Experts of a small language model.
Training: a variant of Muon for the experts, 882M tokens, 3363 steps.
Below are experts of layer 2 (counted from 0) of a mixture-of-experts language model. Rows are named router (the router's row for the expert), gate (a neuron's input weights, with its number), up (a neuron's input weights, with its number) and show model dimensions 0-191. Each number is 500 + 40 x the weight over its row's rms, rounded and kept within 0 to 999. Numbers have three digits each.
Before each expert's rows: "mostly gets" lists some tokens that are sent to it at least half of the time. This comes from a sample of Wikipedia text that the model never trained on.

# expert 62
mostly gets: "ally", "aw", "ous", "ax", "ough", "ook"
router:469453485515539553417458477505544470505532476496523507504492551422467449484590506565449473429533456503547529511541484538534541513481505500467504511471436538541548548538502515458501502537482554559558405382499464515519496561496503532427485522495538532496557546593398494521514489458506532510363507508519464501521513482462506485449455493551503528530487475519459532457509594520512521512509551532526475580576525503457483493563492557529484470459482540511468503484515507511504524411475470477548467484437458457450561544505487557468504524461438520467511499495452444513430492527439485437
gate0:509531476550541562527486512569595543481589475488484521607501524485522561480535552508481547517546559461513437505531510470461562474497434461536522508456599529512496538461534553526563499506495523403492446524494459462546466475482558468395513489436504448488520509511510528502503518458462524520509512459531536488510517475512492550497486549499538445598492470552485379457544516580454541530501574453511498552495502525471472515506449508533528511513531496482505490566483528527538473526524501498480529506508588517472551511526516450594472472535412457489480513562477427540518496442517505425
up0:564460540476463533556463536511535495467499508489516494456509427533582466433524522441523426528473576554485523485526466484438435401534524541539505518562493524499537528559477525467478473445484514526477478511519476525462608528504482469423488525477525527520505512567568512513492524526481482470502560544371506515454538540537526489529459449476485470454463547502543505514464525485460490494503515374480479484540493435534477505500527538534517577521497495408515467429478454497468454456540561598485492468494517496556521513475507537508517539519565411492493463533394508544486463522477543481
gate1:549444450549504480537491496537455520513535423537438454573528519513536490503472505478434493495484394498487447526507509375545484537475491511555480552506479458471574482453530474551529493492553476514576462545518534524490559424520477532479485509480468572522552524533454529536538409439489444498495437551546528531489516529458429483476498462503469547500455596509539462541522538506493479496503473470500476495453551555470515581471484509532474513458630442522446488461525445567443490484498489441551528512540549495485474500498491475538554544474565531471467398485508511478496530485540449505
up1:508466571559475543519518548503487504579502419523551492434517421465451443538451476496541469498463420541527473543535467446549469517555499497564468483537526520499552455438549521553501501510493489489530550516483514533460491493486490439484514470455489587509510495480516506462484513425559434456447457503480449487498505583465509513516465529482437520476480555488547452541484507463528501465573440486487457467508483432456508537517485441448406574533511501522493510463516539485498500408466549446554507527461493482493408483479497573397472523477517451510459501418417555473448477493583498495
gate2:577451478535529477499473473505509451489513477470465507495487461450538438463470534491432575495548536496504516473523419482418485455491524493530544511594479381524463475510544477437449546514513409489487454526558474584440521595452512537441499475540505470490472565597448477538475508498497526565503534472490521417506463453472486504445533519529466525498520542520450487567504520550453632500441491555590436480502487503448485520525486484549527509518524557461526506493489473508498459499485450486456456515455493516488524503538471526511530489519456486432512496496437489518526574494440579524
up2:591496473466477421514422493485556509539490532549578544576486511441435505426475485536540507558552606546472533508589475474466530499525492544493474504482557507468515492548533543470490586527574446513459569507527529527440494500479565588516496437506503492507480550519540504476478562515526478487473501519516486557558481464514564571469460524471453515418508470544447506514502488522513494532472499480523541458451559442525541530452487433464536436492537507463442494443461494512425511511532523513486480567491416562468429518498508511496553539522450530494507470498451469461527506485446565567
gate3:503525487491454475546517516520498472463451441471499447524530499530497535542490566483485454509497481584407511503482557472525495523527507505502477515397540392524460464512507501496526513466483530433473568463516493489490458499534557479482514525437497423447532435526553488494548490489551530475505410545488497442558526555434488469482392482550559458464511537482494542511506463473512485564412548489398468419539486411464504515511612480452517556515467512515472467482557448533523534491511471491544426507497460576475555507530525487514535485525442489541496515578501444523543451504544510490
up3:494570516538560535522505427480487468523419532491517576499493563500555493408554462492437524490468487469491468431553452474474428458477486459519453473469513456469496459525531438465499525496505573575557455480426511532556476501525492493482451516481558566368510503528470511599491515523512473504506550527476460511498503527528541493451443511540534449521466517504384513582554501516466545529489487523465459519437490492496460561531604490465495511528399552603526527455520530473508533481501484544516472489447478475518508474487503494487516465457477444508476519525472513483503555525518533406
gate4:509551612520509554513469424476445499488497533569487507528439583511543467501518561480564514453481489520495469398523558526491541552464580472515479568442450539488491534434492486531502511498510456491478485510499509477516488466570517473507555554374483531544469455494481524423490485487499462455452535447546521460507541484468545519468490507492511535488552510581401563497565534501490541445520485471479517535474474423429489532535504489509517513554514518468429509557541513514536488452542554515450574505513528536479510500537526450430542452516508538426581491514561478491500517432537463550
up4:528556451466553484595480518499479464496452541501437549481564492535518477507553413538547501470574540525517551538467580570486500471494631467582519530507448501484547520438476538430485443479525502521477524521483483504486518546475437497448523457478530456542442480444504555557514434565563457541436514506433484528489510552493479548484446433462478575539644440579484501460459434521490504517521489527498483491476462511514495472483526499483489468475532486480554472509494525468486471570476512488530497538469454488474568509476506446555502516517535450528593464474456531514494517508511533495

# expert 42
mostly gets: "'", " his", " her", "(", " him", "’"
router:537476512492504470491537481550454551522538497459576459469450483520502459527446505453430471440498460506539537501467497521505471470536458527444513543569559484465499509574483450437540504532488543591472458502511469498454419422523538447528567512414503480415502443554519396459593520471463486510497445492526481523493442539561446470524516494525484475493480492420479468510508526487547465477468473506485581549490495541526539525455487494480469544477599538498409526535539492469503552506561485517562478471523479464512502465474465530540566469501558495547480390558457523484441537493534548537
gate0:487520519505517499495473534507498461524506501510500476485614540553509405499566512498554467490465523472543549498542436564479482486513494486588484432562566488469500472537520477496512482548508511487547459499482517541531526483491510593561504465491489439531421525453532468529539493478548513555494493551463549474548419475503508533504502459491511537508443486523483453494493590489445498488508518518469467543607403479560528481553513460462473474464488547617432507511489537527504469560426542560539490567552528563545475560525544496507551520503445427471501514501461582536512567528538480564
up0:450527503469577607569521459500472477488508459451488532560494472541540521470475497493504531466542525522498613529473491509538563516503409508414508562530533492494480486535455536519388530463484479536537456521527569559503593527578517446471474432515457543514588503577545547496479569500494491540474508559461467522478527482438485504484572526516530535463544489461492500439460469487507479577403502514525513510489507444461455484520496519438549506503452471497535491548503446493487507521509509472470465510417497487556524479517490456497475517536508547547413450512502523482407441482456467547
gate1:517484526500517466582485494444525509528603526525547476506492482567495566559508509460527501407490494496482497507537500546465603421455529550523535506572505434510445504499515515513491528506541427530483529470494476477524438512420519506472526490511569501459487528479455552485425531579569464488497521564505551509457510500533583459522469473483498459503525532438441469515540496576519427482545553509475477559542489506559538523539545473561522446531475468394548530446502482490493404524549487500492570536539517510544510511478507471432458554431563514499484563538442494538552512511463492549
up1:545583434504437538443550523486502537466463516503493480497489511431534558521538440459489455454549572481539512497477514478426499493520524545448521539503511508499532502420516516549492518480543437521525501449546461539507446479489492474545464501561629523505432523538524481495505442483434503599452472538486578480476500464418460457529534490543463641577468560521593534439512451519557493560499559554487476510457569536534576435520505509479473487515502546514508554502444501557493552482542514448509504514548488478472558500484506511464517464523499496489482483542535436488488537464515488491
gate2:459440458523493515436475473587518528510486547546517518439496445384512577545517497483523454492464488544559444534547520479533483480565435511472472495421384413461511463531436449498528545490470541480501460462458519427467501487487545491477416522502549445492465480480500451502459477517556512485443597470465507483511511490538487525425529539497513493535516541481522587488533502446560511517479468589527488456504459493493514554536589525502485539552475525471505486527488482494507521463470486517509530487439633521498512523452425512560468458549543500534504499575517533466553521529480508518
up2:495563541570544470476492528504550572518521494569508462510529502477543472471509452477430444537465512528499417501521458490512504479533466573492496536445536523531459464437540547468531568506488457446498544545481543423448476510496477424495481490482518526576474457500536416508532442553511553479486458442449513567483528464426493480557509450517475514508523534500498550459623537487513519485488527563516485499511498437548453552475575499535467504467514539458524547469564527580467585517544591465460516483520470583490512471480430513599532516481509499543500466435504454477504524518489510428
gate3:536526439461549469488485509524492542525497494518441501513463456475484496536433549471564512500512538532520537456455462500544498460489547560569547492516530508466542480533408420469485584501522543348462466487472541484511519503532435427494520492522518548521427545464426512512552505475492543522423512472532475494531451481501469509494440476457469472516526550528495447500517528570492490488452489536438488486487510581458496552468542449453470510519453495492419577487503447578461482545456522553507555538479553483403521396501449484521543489504467495434513477535568479445523523480463546506
up3:497511506566540434569526479446526567538504523512518443475403489399497531464500513477514511508490469488439525506432539561575471432504486584519562486545529487582483473591516492565453566491498463419516399544486487491468586528478515484509480486462528513474560479501481474447507568429523525490499520483532498458451437492505457528524475514535479456500494496568493571532494432464535466417493528586471483507475495513461531448486482459510472535452482493502463458501596436475456517509510459468498607529522513538528471488504472487534499504526514473458447518588544458520477534446513539494
gate4:507476508475575506541492576486494476468508493499539466450485437577504460497450510566587480536450510447537456473447578502476548558478513415523489432485503474552517571428620511527540420496479490535459538544503457523463443491527496434531524517425513432454482528516519456535560441473506513491500522510524477562521555513494550519489491528442464518542441484490579495547457439477490479492526468549549564487595492555534573440519510502419499482461447491424498460522562522473518473506512535486540488532545515483491534533551561545464546453480577503496537513490487434525497503485532513527
up4:506553487448494442510467475484402458548467539477441514521485474493540519479486508493462490494485550524501501490494476517493522443445488506529426526518451393523441525528518525466429437548490555483467548493528569521512573544608542506530451444596503527492529528459521485494452524515484504499511494534446474511483524534489453470442452494555486472534602536498510558523497549451471495546489527479505502563488527494475506473545498418531396437566484525501522488482450446538552466535547471503485535559493486612492484501439487508536527477525463501558545432437548526437536455457507406539

# expert 17
mostly gets: "es", "ens", "ings", "is", "ons", "en"
router:494484488501393452457469440480594498476527554506452413476503467551524597555456447448480516558518505472433520507508512468489452507493503473564513483449534588514478466466468502461508532504493504520477518424483491491568457495439466521525421475529502523558554556361451469448459531462518449492466449495533569564551473457518501502486492534550597470473472592528527508485505482544524536519453487500455523552469495471460471547530513556569488492536447506514480483396476491523508490530444475543456457522484505538495504520570496472546476511476524534525460526520500469511413542481480546525
gate1:572553520512466509579590467570548553447488555514529525494499543511502490537416529478441517529466460468491556454530564479451543401514496547530468499515502541498442562471528583427553482523446474443572510508482453515467546509486499519464557464488497498516522558479543462568484482491507492506557504523503559551519489418556492509587447541531413477464530517530508513515508474482515446481509508534420489487486517517505502481479444481537531426546429474439494524468528513568529530589451451533467455438468465568492499460520410473500540474466476476556527571483540489561488510499487483526
up1:512450531491479595517574560473508499494456505519475509448526497496513519484516477543475518473474490507543484443455538475502442512514492468533515541458576496601471570508499496581501565519512495478492473528517563488454482498509447486530494497510455512469502491564492490458551439532473413514485547466497509442612494448535457444465560466462410448485476538467509486475496518600533494526496442490492546563471501479522497510447542482512563524461470437500427520456405542418508450534546525485515479493522510539537483630465492494540484533540446495397462478538451563478508480472560460538
gate2:462461482472485427518441482470508524393513461538502467402497495482535528543372500467528531531463516416445488504583432573501525445451507500387488508492496473527444565398500601397479549548500498489472503524464516515510482499498442476550428506490524463498546496455512548495572473573476513499422546486525465513546498507494534541490465499488492493549566458490523534546466511537526527513478475495482486434515507517462509492498527483512594483557529505477578464526516503527539456583464499500466494516530470502516514472530463503516461514573463564520481526485484561514419493447481472496
up2:525513559557542447423507517521546498552477466455602489473494510495519569506534526471501606447523495522465485505414557459551481461543482406506485472577520515465470404536494533463474454533577535489486517519518474476458454490489485552491520531535435522445487473530525445453488449417479427530446523495540505507503488510458500519508554498554484463533534470418485501437423516551520527495521494534489497501495470433530557539491438531447450418411565513489558473477557484505489481548524449487567477461479486458455524514404504495463482506469529501464505420454538487497482562537484513529
gate3:549460504486557515463532436560486504490480450490477510509505430505456395553538460493509472522458462464471526542520417480415504494534461508502464462443565554519473465500469521464498488536484521504499489560497497501518554450437390439478569554440583539494501509489466503499487428480512492561504501486432496539432462525453493504470443477555551479588501585542522452465548560541517467525524507471549518518542563508413438463523454496495455481406542527449479497492465580526544513508523422539447551532498540438501575541497501503482528529427504482510490523459495507471514456459493510549
up3:434523472469500480570493435497458533522459490457512451517532569518470573487484520558509504487479461525529463546467544561526510502476573504523469483493464492488518463560493521498406594526464507484485542449523569508503508465507529438521522468562485501465480515421502556417558580539462507468457461506546458450502399416483390453497533473543481501510530459489516475512491547468505519567508487443516494507450464599518418471496504530404501559557538507474440439524477491452426491551459518493489540446455516491467517525478534484492441516524509502462462519569452495486454584482477485457
gate4:455475471538532415515453527466522523507519518527491509495557476464479467513457556451476487540502552570505450567456413490571471454481467423494493535553533501464471522517437573505514484511575445478421479375499478468455494534450520507528547489464509482500479496502487526470484463468497516515527579484516503538569495452523462484483551487464557536535503550517517575489505558592516516530492543496467467525508465548542468564445573547549470460430492520519471540477533523537529461587496428506509550444492491439510536411577535412480525520476451426546518490560473539561512501492488504503
up4:553488542545611518405477499569510508503550487480460541405528497450536453548512493553456443477531481470546439469481498523491561546533490467512518473432501463549443479496529575549474521512454450532474515538500552549489480516517529426510490562499531486461526556497451557447458455512587458416471485511512454424494516422439464501520506457489582608452504578531491493513474541532522469495527472511491552448578489516529501507520527563522579480496515457508546502510541544503483467468519419460519500462512506501518486503488573474547463410442454560478459523485490521524519510482490503449
gate5:465519489475454533502456510571497478561473478512500447533578504519422534486481471543550431458467523490499498447546543487507572479469509455522495523505448461438412477491493481495456525456616558498509513413443440480576541493469511555487590564481521556506560491546445491513476535539505533528495506486516436547520561522459474479509502469581554461507500492515487495522554498495561530516495593580494525501567551529479496517524479469532522484491594513562438508507466485518555503464457491528499498483493551503425539442445596527456533532522514463558505431492497506478458509522608468488
up5:479493533516553449523481555465504531511470511511457462483403377428510490531468471476502538522489494558526477513471515550511476455506500514481494484457422515518483471479499530496531464564412484461487489502546540451435479448512518539534488577430435527438515424460523497548437504471458552513495513567512389541548516467541441516508458539485577463501491523464531493462589474487518479488521530496573483409536426540513442467454477521478547498475487512585520551490460519460497499432523450517443532547505503551433519486518497477540495509426437536557483577525452539544550475482464490514